config.yaml
groups_per_token: 1
norm_eps: 1e-05
rope_fraction: 1.0
Below are experts of layer 7 (counted from 0) of a mixture-of-experts language model. Rows are named router (the router's row for the expert), up (a neuron's input weights, with its number) and show model dimensions 48-95. Each number is 500 + 25 x the weight over its row's rms, rounded and kept within 0 to 999. Numbers have three digits each.
After each expert's rows: "comes after" lists some tokens at least twice as common just before its tokens as in all text. This comes from a sample of Wikipedia text that the model never trained on. Tokens count by the router's weight.

# expert 35
router:550473494516536456484506521513480501445477518470474517537497478515476494538499504561505474522505505548482475468529535509510469464486535496461497
up0:454484501537523460548485485470534490482515493493474502547456496504491538504500508507505483493481507545528487444504478456492494478473519506492473
up1:521492498491504518483485478521506539487457496500448503524500561522500476467478471486521481491508481453498472465511481526534480491462550476530483
up2:553495483540550528511478514524527501477509518528519516486480480517491517516498499540499483513533466461501474473481480507499548512493516470546465
up3:464490490527497486535513466516528522462476515482507508514480489494486471521511547531475506489493503482510486453505461512518480504495479471524524
up4:540529499499490447518513487534529539490530500463479561527517511507485496499484541501531490473472509499498512469508511523455480455538499481524493
up5:512478499501467491533427498465548534460512489535492524546483515482493510512511518494491531502487511493503498475550523517521515506514466493505528
up6:505522521508532518453504474512492488499504490462484491448537524482519520513498495500503508503535520456501479493481465517489489494473505496560522
up7:487521519510497478488503482502479538576474530459466497492511536508528481481513455495524509499475509493507468470481531537493467513510505503513535
up8:508541467498484512501474485468504534517469543481553522528492502506503493550531523517455526510478543491483514492509498467522454539524519518522471
up9:470521525510534447497526492521546508468506543534509473486483523478503534518470516485508490462506500529504510432484477483523482504482502559477562
up10:458552492477482475503491461566537494476499477554498520472470545467504539484505508494495459481525511543474511479503516500495516520515517495512505
up11:488516508494493522543516519506500522505502518514470520495511521521533494480502490498528535490495506517508499465491534463480475496511534485501526
up12:531514485523496521502488529517523517500494516479532484490527522521522494466502485467529512538496454498482522489531486506479519476511497483507523
up13:543519473515500540536476507519531509500499500500464506497491501536500452469525462491523474514496478474505518484502498536491514517454475529545488
up14:474525482516537486486465534510500510523470489506509455534497471495475505494508447490477490514535509499510516488471523499491508537494481535486479
up15:542458463482500503499491493486447512467535515513543498514475511509487488521515492450492520523506472494495520477505537500476524463476480466542510
up16:494490530533495505464470523492484500442516480499500505494479496525526483523519509474494507524479488521493487464540518506509466540492514476515540
up17:496520507522492493440504457510493508480497504536486513556492538527490537571481452523506525480512473517521480509481531465544509473474504533506502
up18:538518489532496487479485514523522513477527498491528547550482489468530478539468501514496493495577551500476509441465492517513500449515540495462476
up19:483503483486526507553558499517453495479535477497454508524481519526474512498522482462517472509465465487485520491493512521492540532512500475476518
up20:476495417495503493513481550485465472528522468486500465503501543505491470517495516545485451452509520485482473501475524473526476512488502525528500
up21:504505529473470495503456503489571544495464452495477493496502504513514529497514496498528565478504542488515518484464507509531467464527524491513500
up22:470452464503494520527512454498524496505512491519517529502518508507480514562510474484509472508526513488522458490495479497501528481460544475514527
up23:499495492472506549482522452485498491497512484463545516525486467500495475471497503488505516506488483418469510465516532468501504537475524527521517
up24:509474498495549461502453522501541485450536502483505531495489521520505535561482486496480533450492467506509490479518500497460496499500527485487501
up25:481494461506523536472498524501488489478526522510536508459516513499509504500495427502476479492528502509493461475484472534474495474511516481543515
up26:490505472474506493493449528521504520496512498510471472486514505498459495563478498521503507508483481474516511523477489491507520476548487548552493
up27:488516542513496546535480477504544522457472508512510545487479500546538469526482502467478550486505493507514480483524509490529509502463489539486508
up28:493499509474544477460480438529516494513499513496479541529479473507454549511482487468548499537490456523463502491502487483477507481526497487506512
up29:505522506475521493518464469500543510465529479464544526533518504525512469510503576499514501492479489484515462459457516472491477441506490465501510
up30:501507534499529511551468471514522490516473512482494514504477521486549469510512501505488508530481498499500505485498538475505531473473460493514484
up31:483491510487536515530494495512504530495497465508479538520532506514505499526465479503493489516521490536468522510484479485513508515533526547502513
comes after: ", ", "in ", "201", "United ", "New ", "200"

# expert 25
router:489499513486497483528519455482481464513498453473524529524495483496475524511537503477491512467494508516494475518458460504498558527472474538519475
up0:495499482486484543528457462542504544490473482510481516493493495506446491496475513482537480536513524513540488515468542523490540509485516473487471
up1:507489436468491540500505483497543483507540484508482515490464515498469444511545506534478526527554491485487546503496508487487486519516507497489525
up2:512534490528497537513525480489502506542468457541496508497461528494527479487523484484504516510492571505523486464530509478486460513476496524498459
up3:472454501501471520501514475519473498504501507491525525513459497501507486534511472499485472539527511501550532474486493493526479563509463455507515
up4:474456477537519513512496512529495499534476542556544499537479512478463489475502491511463514523492478481503485477493468466515530485465540523479517
up5:464518488505494458540466473518496496499494498515551519546490515495496487505542474523544488500533530511524482503430481537471533512485472515508485
up6:483512477449507540534477447504480504544506486511510510528475533520536505510505518510519506491476486496492496490481514511525477475485461501532470
up7:509522526487491521464500518470507465527486480490458484506493481511444490504538491504486525521516479489534518479460485495493444522499476497524505
up8:506506465530525478505503469540468469490489508465521522465486500511472518533482520516500508531477494515502527488475504505495479520549536499519525
up9:432485426501509506511521537520547544493488526523512541500471521489525514507504501531477490508522473509447509467533471495487464489479531475545472
up10:490505458505535471487499513525522476501528491470512500457563469524491516496487521472505474543513557489479505462508506466523557542519485509464518
up11:514501490444499478553522440462559496511486483497528522513482476506481475510498521535462511517545524513481512494508501478549495503489539517535456
up12:519587495469528495527508458531507462533505459539487544518510532508503483523521487450486523479486483518504485502494518515506495475457520536563496
up13:504451507482489511483501523526494475462527483531499489550503530493494474489512441460530544533493514511463502486485497490485479538514463523550525
up14:529491518531479520505482498483447468519467512455529453527417549492442552515484533470525483495522472474523505512520466496479493488483496540563504
up15:539497497510488502511525477529499459481471540518506471524472497473529508497547461529514501494501563484475479482460458512503569479484507502515500
up16:478513553515478525510489497488489486517522500519469486530401529518495482509524508476505508483455467470544499476473485484481484510516504529506551
up17:442500515503510536530459508511495509513501472488504529539466555479478537507509501495517510540498533524489467533515488467476511465514518533484547
up18:595510428558513497521487486468545522498503466506517532532471502484491505512545509469466529517534480498489520506492494523477492489524514485486533
up19:484539492450478531503500488541493499504502475480481539539494531516474503520526493499445468495540486528528465490536453493491488513498513503515473
up20:482507499476481512495488448508488514555487504505550462507533528489511449492537558472523525498492485531446502480444498508506500504491525482482449
up21:507515498479483477532459489539520531535481494546524557472489512477519495487469536475493526455502488470502489497469485521521519507502513500521448
up22:481516511479484510507513488490522512498518495510512504519491506493505541511540561505523496505561485522531530486488493484563515483531470494497466
up23:483473479495500480526422486492483526548503474513498498485511506510524487523510511484477524501528496532515540492502438548505489470518489515506490
up24:523561489495488493495464482533459450489481512490505486482477551510512537522464488502517498506464515464535483512481482516515517499540478528531511
up25:474508510526539460523462480495503477489524480545475443528466501522522518508528514466445451530508506530502495530485479505505523495522519523481526
up26:494550489499481483527496487504497523493509484536491531544464541486541483517526513491488536504496511505494517470491503481478453484473486493493470
up27:501509503510481512525517501523470552511505456512548546546461492518532494533463508493493482468479464530505513476532476524451493537493492462504489
up28:488459502473556475541505484546519515515489495456522500478480488465498498500484503523494515499528490497483505486469526511548482483500443483502485
up29:510533484517498498547457516503510476553469473485519474505489508463483512468518489506464501514531487506511479430488489507496477499502440523541537
up30:508450525511480540498481484539530494502502504485540498473532505511485520478494456553540487471521518497518476484520445493448522499518470517463467
up31:501520475483480509527460497509478512476503527479486508502476498469498519513469517502494549509501509492523457497543474491511495499533514538451455
comes after: "'", ". ", "of ", "in ", "for ", "with "

# expert 180
router:446481480510511500539519503489523462491514468506514485498478487513508560514502472457518549502561504529454501497508518553438488526501524469475500
up0:512498489566517496478507528530518482493490488467488475542496513491508497479474501486540469476552505505492526484495500510495480500532530445500560
up1:447501492487536529463471463516506504532482517504489533512453489518460541522489496500511486520508535471471478493507487519501500519489533528496472
up2:508516469491454479532498497543493521516515514449499509459525466530517503488461500477517493464460508498512491517496487452554512488536517508497483
up3:477539532531494508509515470490501473468512513516472476529494484521497532491510456501483492485490445481494513446516487470523480503483537468530511
up4:500449497469518524527491545486515510499473502516506509521494526515476509511459489543534444550479476491489511504515486516507524498514491475494518
up5:523482459492507565487483485503514544559495452496485516540471526558519515507483483516539535478496521481508457465476502500488450532508445518479523
up6:506493466492500527506456517498551490505487496518503466481518522543522484521495489528512511437525517481501506484486509520536539469502456503515518
up7:535504495486504477526510481511508491498513493528502509474479481495478492482495468512484495519511533531486524468503486527470498515493494490527471
up8:494500488516529488547503490545531506485509528503471518487533526531486484477536483510525491440529523518467515473465529529485501479522503540490527
up9:446537526492484504498487556519530511483501520484491501492518492530494497517514533510479532504493467475533458512482531471543515511482502538511547
up10:488506501490500557475469504539513494460513491507534490521496476556473502423520484474560486521501521524489491504494488446511462511505525485518517
up11:473510454514476474487472494512526519566505511484476462518471494522554529515490507508536520512531467509496538470491473497499481508509525473493534
up12:446518532463480513498502489505520484493497512498509478496524516496492491526460482500501522478531474516490519467499494518468493501503434540513520
up13:463463454481452472518505534506496537465503520507536501499481544520492506508495508479519514543510455520494529478536520515549443482476468532490422
up14:501534525558433502519497483513507512517470515525533507543481471528444493522531495468468500468549492495520510487528515447513500542510480475464554
up15:501543492522474550501513512522499505527523539528494529558494470546438512468469452536523474482500468494519464472504497463465533490520495494514549
up16:554493483511482468494499499520493505499496507491473476492502508540544478455484485519536471494532515499455476465486448481496484442460530461490501
up17:498482542501523516523509478486484476480502471464465480475453508544483502490535485526520448460502454520509534490521536526542516528461454541500513
up18:506469511495500492503490488483507494482467496504541483520521534552489457502475488455489521522486508471539497515518514513490523511493524511471520
up19:524485480518503461522459471447503482495511473499485472515493508528494510486525497499521478500514487494494529492477548539437501493507491478504509
up20:518505495489491545502506517498495518473500472473506516481462490502538525511490515466489490460519501519508489454510482450447475499484481516481484
up21:469481488482523526491452481532553493489511498472469525538493481482515481499494478469519501495483463516485511497496530472536519539523533532457510
up22:488510472490471488457479506504499507498521458503487529488490477500545505530473484517554515451463503482508485503538540454474513496494526489498478
up23:520507511530483486540492505516459480488532521511504524523461535522485509516481541491493487489475504511545510477472527535476535482500493519498496
up24:500516534515473513501484457479520482517482465549538440513533512512511532482513484497496544492530524494498519455472478497532528528512463488476547
up25:524482501537468539489488473479553492480475490451463498492472515477501522516498465529552528509508455505521494489514526516496479483545532533482558
up26:508472506518505534502484466510537503530489517536542501507522537464472498518481521490550466518488487506543471474509534504482477505537482500452478
up27:493500498519468527544486512522513481560514465476479483535511527497495503471492540453488553476526507451530486489507483580466500495482542514499484
up28:559523509440507447470508537498494495494487475503518498509484481524501473542480515463479503506527574466516481441524491507471490506472523463495464
up29:507494498508479503505452525512540524468549543476486500542508516498497502458469508514479495496501447535478484471418466492509562474496504490490507
up30:535515503505506513493475476490479489536495488496488463535494516487512533534489506498456534489501521484492528417475467452481510490515538491491496
up31:538516532525500514509445525516513489510514465497463509443477536470481507530517463514501509482544481498496506470466493535488462490541502478491463
comes after: "of ", "to ", "on ", ". ", "in ", "with "

# expert 175
router:520537467478480470508519521456492518482515508523496497527481492507493468508501488533486486490532515539466502513487536480494477451429540557495552
up0:501490534510515525477474485460500519473556534481491498514479502462460498514456492545495458487514496460505541489464503527516549526499480516545484
up1:513533487490505472544483451497484537509543510532534532552530513564535507485488475487496480481470503525505517463490510524527498505466513514507514
up2:482491525480511516489467542527498500508486533465462503503491555493534520514487487466506477506516517520522495464471503519515481450490490503477551
up3:475498487512528483514472474513513529485511525550536473427514495465479507518520537469500489499529509519488486490555514510514499506470489521506498
up4:479516484483533493501485485474517492508492507544484530478463531479528512482506536515485550515524491503481521467500504479516520501499512483517527
up5:486468462465457474540480490505481473454502516479501467525457533492509526502495495531464511485509502503584479486502513483524505483494508487495498
up6:508508495496525474524536503489541475472484500472468494539485540494484503535468501494524486477501479511498484479476516527542530494516473566498527
up7:554501465534546473462495502489470510497518452509523467551445472509534512528486486504480502541485480464510512489459493481552487541480504491532507
up8:469485552492511495525463502483509528487535529517513508509506536507497511535491508507466552528533474518473508478512523505499498514480465502476557
up9:507546498529472490572547506497507463533510527484488456481484508495506483454514477553517489478497459499490506509501510481521541498503499523496502
up10:472459519461519506500428499499516489535491512589503498517500509509523479502447452523520465463509540491532463468504559499554497455494507502481485
up11:488522499473497498506522516536496467452519484510494463488497485532515512527517498505539445493481496508484456478510499462466501481482443474486526
up12:529503546494519468476529511512472490478528493529487464547489542507541499479471490504505495493514468502474481478488560506529484512465504452499491
up13:536520484446468481492463509485545460453505480497502490526502502515503491497517499506526555463518523492499523513495523516545493508524510492479521
up14:500509456536492534505533483498519500496423484487524488482465571543502497509535507501517542497505473473541514474508489511494511469468523509446525
up15:482509500427521479541491471492535497485507498517488473529483522496525523471437486511449516507491496510504521497495519517494520467466492475517555
up16:513547541470496519499480482487518535542481542463487522509509470490495448510497527451509536519552524506534529472493504495497513481493468524473487
up17:512490496501483497520482469504489492535520496498494506467470504528491528488534488499520512513470468516499496533450527497512512523555579530494499
up18:523499505506539514542527475529515530448514517477487525494475501529496484519534505501515517501511494501502522462476481505504446523500521532522517
up19:487485510447493461512506456545509505533502481480477490533469434493513516483462513486491504497505527472529517442451511519467488477491471440478512
up20:509540485511508523493468460520532548521475489472523508529507501477505490539550464500557497541501519482463463456489508433536547482521511543504487
up21:489489491493506490470500499493524470502521509527483516463480483538501505469495502484485494464484505520505479518474492535528516527511511476501468
up22:460501527506487481543532484496555493521492537493474485528486521482510502494510492518534496489578532494475538495458449522477505499464492514487531
up23:497506461454540501508483473466508488506481502540502518506485474454501482467547513474489518504517477505516483470481503531490513512503497476528523
up24:505558499526542554488464503472489481443511477446531518490489500453525563499486492511487481460487505489463501494476543489446534514524503505482522
up25:528529492492548521516514473504483525488500434479530480489519479549468510489496511541512495444514475462493489458493516534517470514453514514483483
up26:488499483515498542464517469484507505479441508531485509494483537479513538523541502497520502498525495501525539510508466507486494498445489469496478
up27:492541475496479536491478474520477521500511527533504509502468506513501500494531559540539519541523468521513517468502498535537519512461500469469552
up28:485512501460511489470461519498495546509514501478482460537490504525493506491474469531495544473538481507479492486449480529514533481502533528497523
up29:459481516448495520479499514502482521497487500473442472474495517500487537501521494469543504523508502475514502492481483491563497472519449483548507
up30:552491559456480516496517478507494509510490526466461496514526498529446480515465468523528483489463518501545536474539480490501477514523494495474511
up31:475498469477507517528540499512507501487511485515501469497468497497521532501540511487538478492492477481483478474507463481510502450494531468503539
comes after: "200", "201", "199", "198", "202", "197"

# expert 28
router:490501502514460511525504514527495485535503500514541502476530512480503487446507511490515513533515443493498493484462466463526569480474510459493507
up0:488502480495524505504445492532539531469480529509520489483471491511515508505507556502545515470562485543496465495493498467543547504536495483517488
up1:497498527509535523482450522522533480501488516520518488494497475487477444495473507471505476540474526488478494497479496483501483490546515474537458
up2:524481541510499460525494512534495518493521509506456457507466503504494488496515499503493457518509541513462464511493522497507532453505517545468475
up3:484468513519480534490513545510530499474545513469520516558488489519522501477507524485512501478544495539474522463485478455510533495520472519492526
up4:484507503462535519505502526541541542469504535534476514441461475497467513464469465570527496502506522527494537509492459483474513473479507478517479
up5:468515497510508467521497526517517477415524466526534504478482531494481486500479500494466524534544520513485494524460519463482501505506495526505467
up6:481495469507486485485494484521486484482539486491529579541532513508492478514494503479561511471532525453481469516502445513467517510508538496534458
up7:515516504498480471539496525543553497479497475525478516524526483484445487527467480502496506518503513458470478480477504476497504511515499466515460
up8:522524444511482513487513523484523520501505538522480507535478516473516474465431497494544497502552482521503483442435494497523501556486500488458505
up9:463481505510532483483476512479486521485506446527509507504504505509527521547495524506489478475525536458544468489546517498480495509508544468557482
up10:444484505508461482511450469480515573498484491503539487525483532517501473490503509546519480490491473516497508522456455484513493462510505473461484
up11:509523507503477482509482503510478485503511544527466505531493531477501471524499469506495493506454523531539493484463494522487516518470482492432490
up12:523478512493518517508457527495506498470512510511498428431476509476532520504474546498501490492486476480482492448531499497497470503557469527490493
up13:501522488479506518512469504514561528513469473502517489495490525537497498497521518498525493514500464477497468437489506493477526485467512509515486
up14:523486487531505466481450486487519456493548507492479482546540542534504488529495474477508490507480506492441532511478501502453494500499494482494518
up15:477501513501540493460511509505493534522516500517525479497459471523511493495521495502498521460518475516531522483505455485496528485507543490498496
up16:536498511474501465492476542498512517514541507484461477505487499512475462535560522476477494525518466512520522521456496539495488497461531502486509
up17:479492506499493465517482511437535532467495518524471458541525510477490492547528562455489520474476493512489519512520485473499521494513475527514546
up18:447499469524482530520509476537468555498551510549488468517506537530508476501445505497474483507495504498495508510541542522486526507471444475478516
up19:480484515498493499496535539463483496475508469488500489513466521458528538476515474504488505509526456454510514537490493577476481454530523545480513
up20:502456552522495475497507454487522499474506547468483488500480500487495503490509481497503499500515482523533486470517511512504513469487477508522470
up21:472462518492522493515489488481545528475542484567515481502486509537467496523534500482473504514495503499527499500461490499508528495503481520504495
up22:513496505487467485500484467549512534471491503539474496528535527491457480527495504502504486504505502509525492498470541506520498484510550491514466
up23:512509535483511493525501505506525493509495520525524493499509530492474476525525512492547491465522525509464536505505473505485497478512553495499479
up24:474498489483495510501456505529531493469494479505502529513489509509494515527519505540520495510498510472480516500458474459465514516505488477517519
up25:486482543498494465509475520501492523516555486513510471479494523539505473530514536477511500462542508473484502500452500533550513488530477489506508
up26:496526521499518546508515545519536498521479506475532491460452513465457505524469511508474475492544510464472464500477461521536451478487502519519532
up27:520484500505499501484475521501539519525533503515476491516513500525501476468488455480510490491521485467448495504458483479501495539501507499504563
up28:479535477511495514481520480517507515442492520520523499539485510498456508480492514524536485523508444552499509508479479497499500503513536517504520
up29:519504473500536502543492503471525514515539481518501504508502545495495496460465517534461535474535497535473470475473512520492494486510528495473470
up30:516509524478495500472519498549532512504542508515520507481505514504513478480491438532506497499520492502531477466471489494502490466514487509466472
up31:550463469544527501492509487472482532510501508507473505512508522477495495436483527529526523511474466481484531490525508496494523437492495496492492
comes after: "|", "\n\n", "\n", ".", ")", "==="

# expert 115
router:530481497494430494498502502515476501506480512446487491520523460469497450505461522501476509467523456478506471526541514514505548518490532498518479
up0:501507475506516503530474511469497528475521495455532505551466528457476493508510479508494498498509522500521468508487530500500506489504513551487532
up1:523462456502471491469468491534481459497523456480500470515491510465511520518490504526512540501548513536438515456482478538455511508491517518485506
up2:514507500494477488468478492516508498457512513507551502474479499521495540454506500523482541455540477542510530489471472516516460486539531493495455
up3:493482516560503493501458489501471490490516511495512494492528482553539490505500495495478502502499484511504507522525484519516470534503539521526523
up4:531489534514524466502452517513509487508506471433495509500498526526464485521452485531510517481486495484504522492507546506523489501494486535479481
up5:491474465487478503500448475489512507465530493450491466521534516498462485501496515503485498490517489470471480466523510544552523503542524527500482
up6:514510494491467542489524511541489562511513487522520538461481506515488493466484452505528510526488487495514497484491497525477472524531423509547466
up7:530525529456515513503447559532484536479476536469505481477514493485532489513491522495533497477504506463506462503492539478534500503561485504536521
up8:524501488487495485532471510456484507498489501517498474485486531547530483514497481520520525443490503515492479487526475556459481476477477479519505
up9:521504490513456565487508466490452521513518495504509487475532481534499515508486517464481467512497498484504511470495489531448509536484507514531498
up10:490538509471507514471461467485523504491488520496500493503521513487536501482498515520494547471477505483494522532535471490515475484497495492522545
up11:493499481485500551564504516567469535504460528495478507529480515514444495518483550483473516528506497475485464511504457516466510459510466520505476
up12:471480456486515512477487485527483513477501541437523591487521507496488478461482483485532496503493497471494453470489475517490511502484471468526451
up13:488506553520503520529452476489478469488491509465514515472463500526502503501480452484510491454503480514499463507480557551509535488483458533485519
up14:500462513498523485565483466504503478472473449471490509517503514505488538563507536502491540485496479482476525513542519448488486521511507523480527
up15:521502492466495519571508468506510482464512478485492506492482545510423494516453527505473491510484506472531537482494539509522504520500526525485500
up16:501500481529532468478494475506507483489513509502492474520504494543526499514507473491540482536543558488539507515540477521529517487532509525510498
up17:572503458466494523455465524494483467530508458498451453486481506505531525502473493513511542503512514482521496489443518529497489539497492456517552
up18:515536487521535491527497492531478452507526499506533494514490523476503507494544491484477494454532498492529483460475489522480506483479507530529482
up19:528482497533518536505537543513542494516458501537507502552549479569505508495493510484528475507550458458493502444548495491493491514536445486486516
up20:517460501458470468546502502532533498513522544509514481453520567499467514466500544506476477549501475522500551474501455507527478518496497515456526
up21:495536440495477523503480492517507556525495516482510505499543516511471499482541459499487492483514491457487508498526528519487490500509490510553490
up22:478494460521508474512502482537499489490511533531560517546535536483490499533478464529515516530520478486522472483438465476514476509545457507503514
up23:553559434548497512527515484505488529521522507570523489535479539526479497521521484537461514502487482484464528514463472465461511446509502485481500
up24:473515532533482546428506517498506488476504520517522538536489505486472490535502511480517508532515519484528564480496475524491511487549519499555468
up25:462513475485487487553399520478529507492545508479476495533507538479478512493474528507535508485493473480528507508515498449463547431498490509523520
up26:452518506461496488557511498467531552491490503492530458532521496470503503474505503491514490534519493516514522490506496513492520577504480457531479
up27:530479462502482528543490502499474465504556511496510492560498522479457553502510519475497505475514463507438500442486501502510467507523557506497465
up28:494453493490470505531472537496510505486517448517509544510474493524469459485527541497471493458522468484509508513500502495469517510514514462452503
up29:511478497505525493480448509511483496520502533534529459500498518456502467505454514534548538528518495516455514499488505557455519449486490506491489
up30:458479474456525546497511494485516500490529506494570510492534525537483485497466507505491560455495473486490525458453505474485467504524487466510497
up31:499512525547476490521502491509505544444522479494492492513494541474465500502497444526507537466495492510505499485486492500487490509485519518520523
comes after: "| ", "located ", "used ", "attempt ", "part ", "known "

# expert 6
router:515530547498482478473520506490508508535539493465491525511506456500511508481515473496485494498490519524460488539457504498469503525503489490472530
up0:449478495448477494484492485458502469493528490548498475524515528513481472503450554495502473489524467482486492501484509490469502523540508534505523
up1:518504494492442489477484481514478499473473541504473490512507522447490517506492505515503520520491533502474505469516493476554530512491501513487453
up2:513497506512502471552461486504453503486452519513476516508560470554508475508494484492485503502472503492489497498503495479483571471485483526521502
up3:524508493450477540520514534510538517474509519507504485502492502448444447520478480473497502527470487505455476442514524500465488492497493491514508
up4:484512524528482547475493454532488541512505528535514485463494502486481501523489532506470529466516507509518446470493473497508498488515505489564418
up5:546506486478527490528511487439524520491484518487494505537501497464519507524442517479484481489532504517505552489549515502503476507491497526521460
up6:448510504495471513485509458509516505484516524505516498525518480484438488483510506459552496502465491491518474465461504520476502485513500488483506
up7:507553477487473484512472493518507515524505504471548457473530469524507492497473487514509515512523487476523495484494530489532450490486528494508494
up8:460527467527457472489522498499532538521560490455519521508469548490511494491490523493526500513482534527482511486539537514464506470512510535490519
up9:528513476441479489456511477492500524483534536440540501519475550502529493483524491498513496506495518518500475506487529504484531496512521463505511
up10:507450475465508516524534492545493520527511556485538503545456552475466513517464463475478495525504479512530516475480487496474516495512494486511502
up11:495505466532505468522487495497496467510476532511530472466571524474515455459500514515529537518515494521470524448496511527495540470488466510469511
up12:478500479481494495461483491531478508500538501484538491508484545482546521498473469494495496442484475510520472465501509521491518503493533510512503
up13:511544505489509460524509477550423521496492498479481447481495511490515474519520501463542477512524539494502526481508446516515508498493508479473500
up14:509482470538514456505495506539476490497541529497515501515520507522510549516448490498496479477480482536523504441561469526476497436451525515474485
up15:444518455563482498506489507527507550526535464484519488467475508507518530530446487487469486496509510525506466504469490453522483502554493499504514
up16:490524497487463478496492481490528505511523504490494486522462452471487509494505457515498486488459457487513542510486506497502536525503456528499525
up17:473474485515480529514474513527471527531521508487507486549485517497462490517495524473516499475436543472563483533486471506487461461513482508556473
up18:541539489509450446495501509501519508535513522515487515487463538509474479472470505516520541518526479482492493491516494499494485527529517498474502
up19:512522551484525477459466509512534528488553519490473493512454512513513485512533487480514486469521476506494517501489520445518479475475515507535488
up20:455473518504468523479512499568463502538532524504483504498462508540515502509448532511520514499538505519494486485533490488529490482434498502477519
up21:493509515453493480537466481531480541498453521491512467499490529444534474446480508509517503479487483506515515496474487523475515500485538508511482
up22:503493534540479514459464469508516516511525518466514476505486556496538478524476499519484549496504466516513493482491507479485492517492548498482509
up23:489525503504511478507493481525520482481469529519472484501504468491487513542544509440477540460497494490493510467496504490521492483515518523560484
up24:533543517504515509508499518494546518563477500524478466472505506473508443490482493445495518516501535500518533458488488442499509532528478501512473
up25:515541483504502566508515490504523498541454561528452489502502561511444496501490510471545523464510516520525524460513462466525497532470484521501533
up26:501544534519492502552512483498482490478477517487479505494480515525479451487500486485484513460480528491534520454473486523555529476496502483493485
up27:522503445502521492547513466569542512498526493490476561523515465517484514480519498503499493447518490475480508459459473495461527472467522509531559
up28:471458500503542508497497489515508527451491449514494498479500494525542505457508461480496526511442474492496480502508475444507483490509512520541507
up29:491501493481564466492475550488534473469498505534469489520453508520480462474472519474513534526460505440498455497503499489518526487482450505508479
up30:529514504470500481499501493539513507505499485507443494513460489459474487515441521512487518473493506484506450507520496505524545506518531510527439
up31:532473502489468491505531492517531505471515503490528483488526500484468479507495453511491480514453500494529505468545486483519504469478513496532543
comes after: ". ", "\n\n", "is ", "of ", "with ", "'"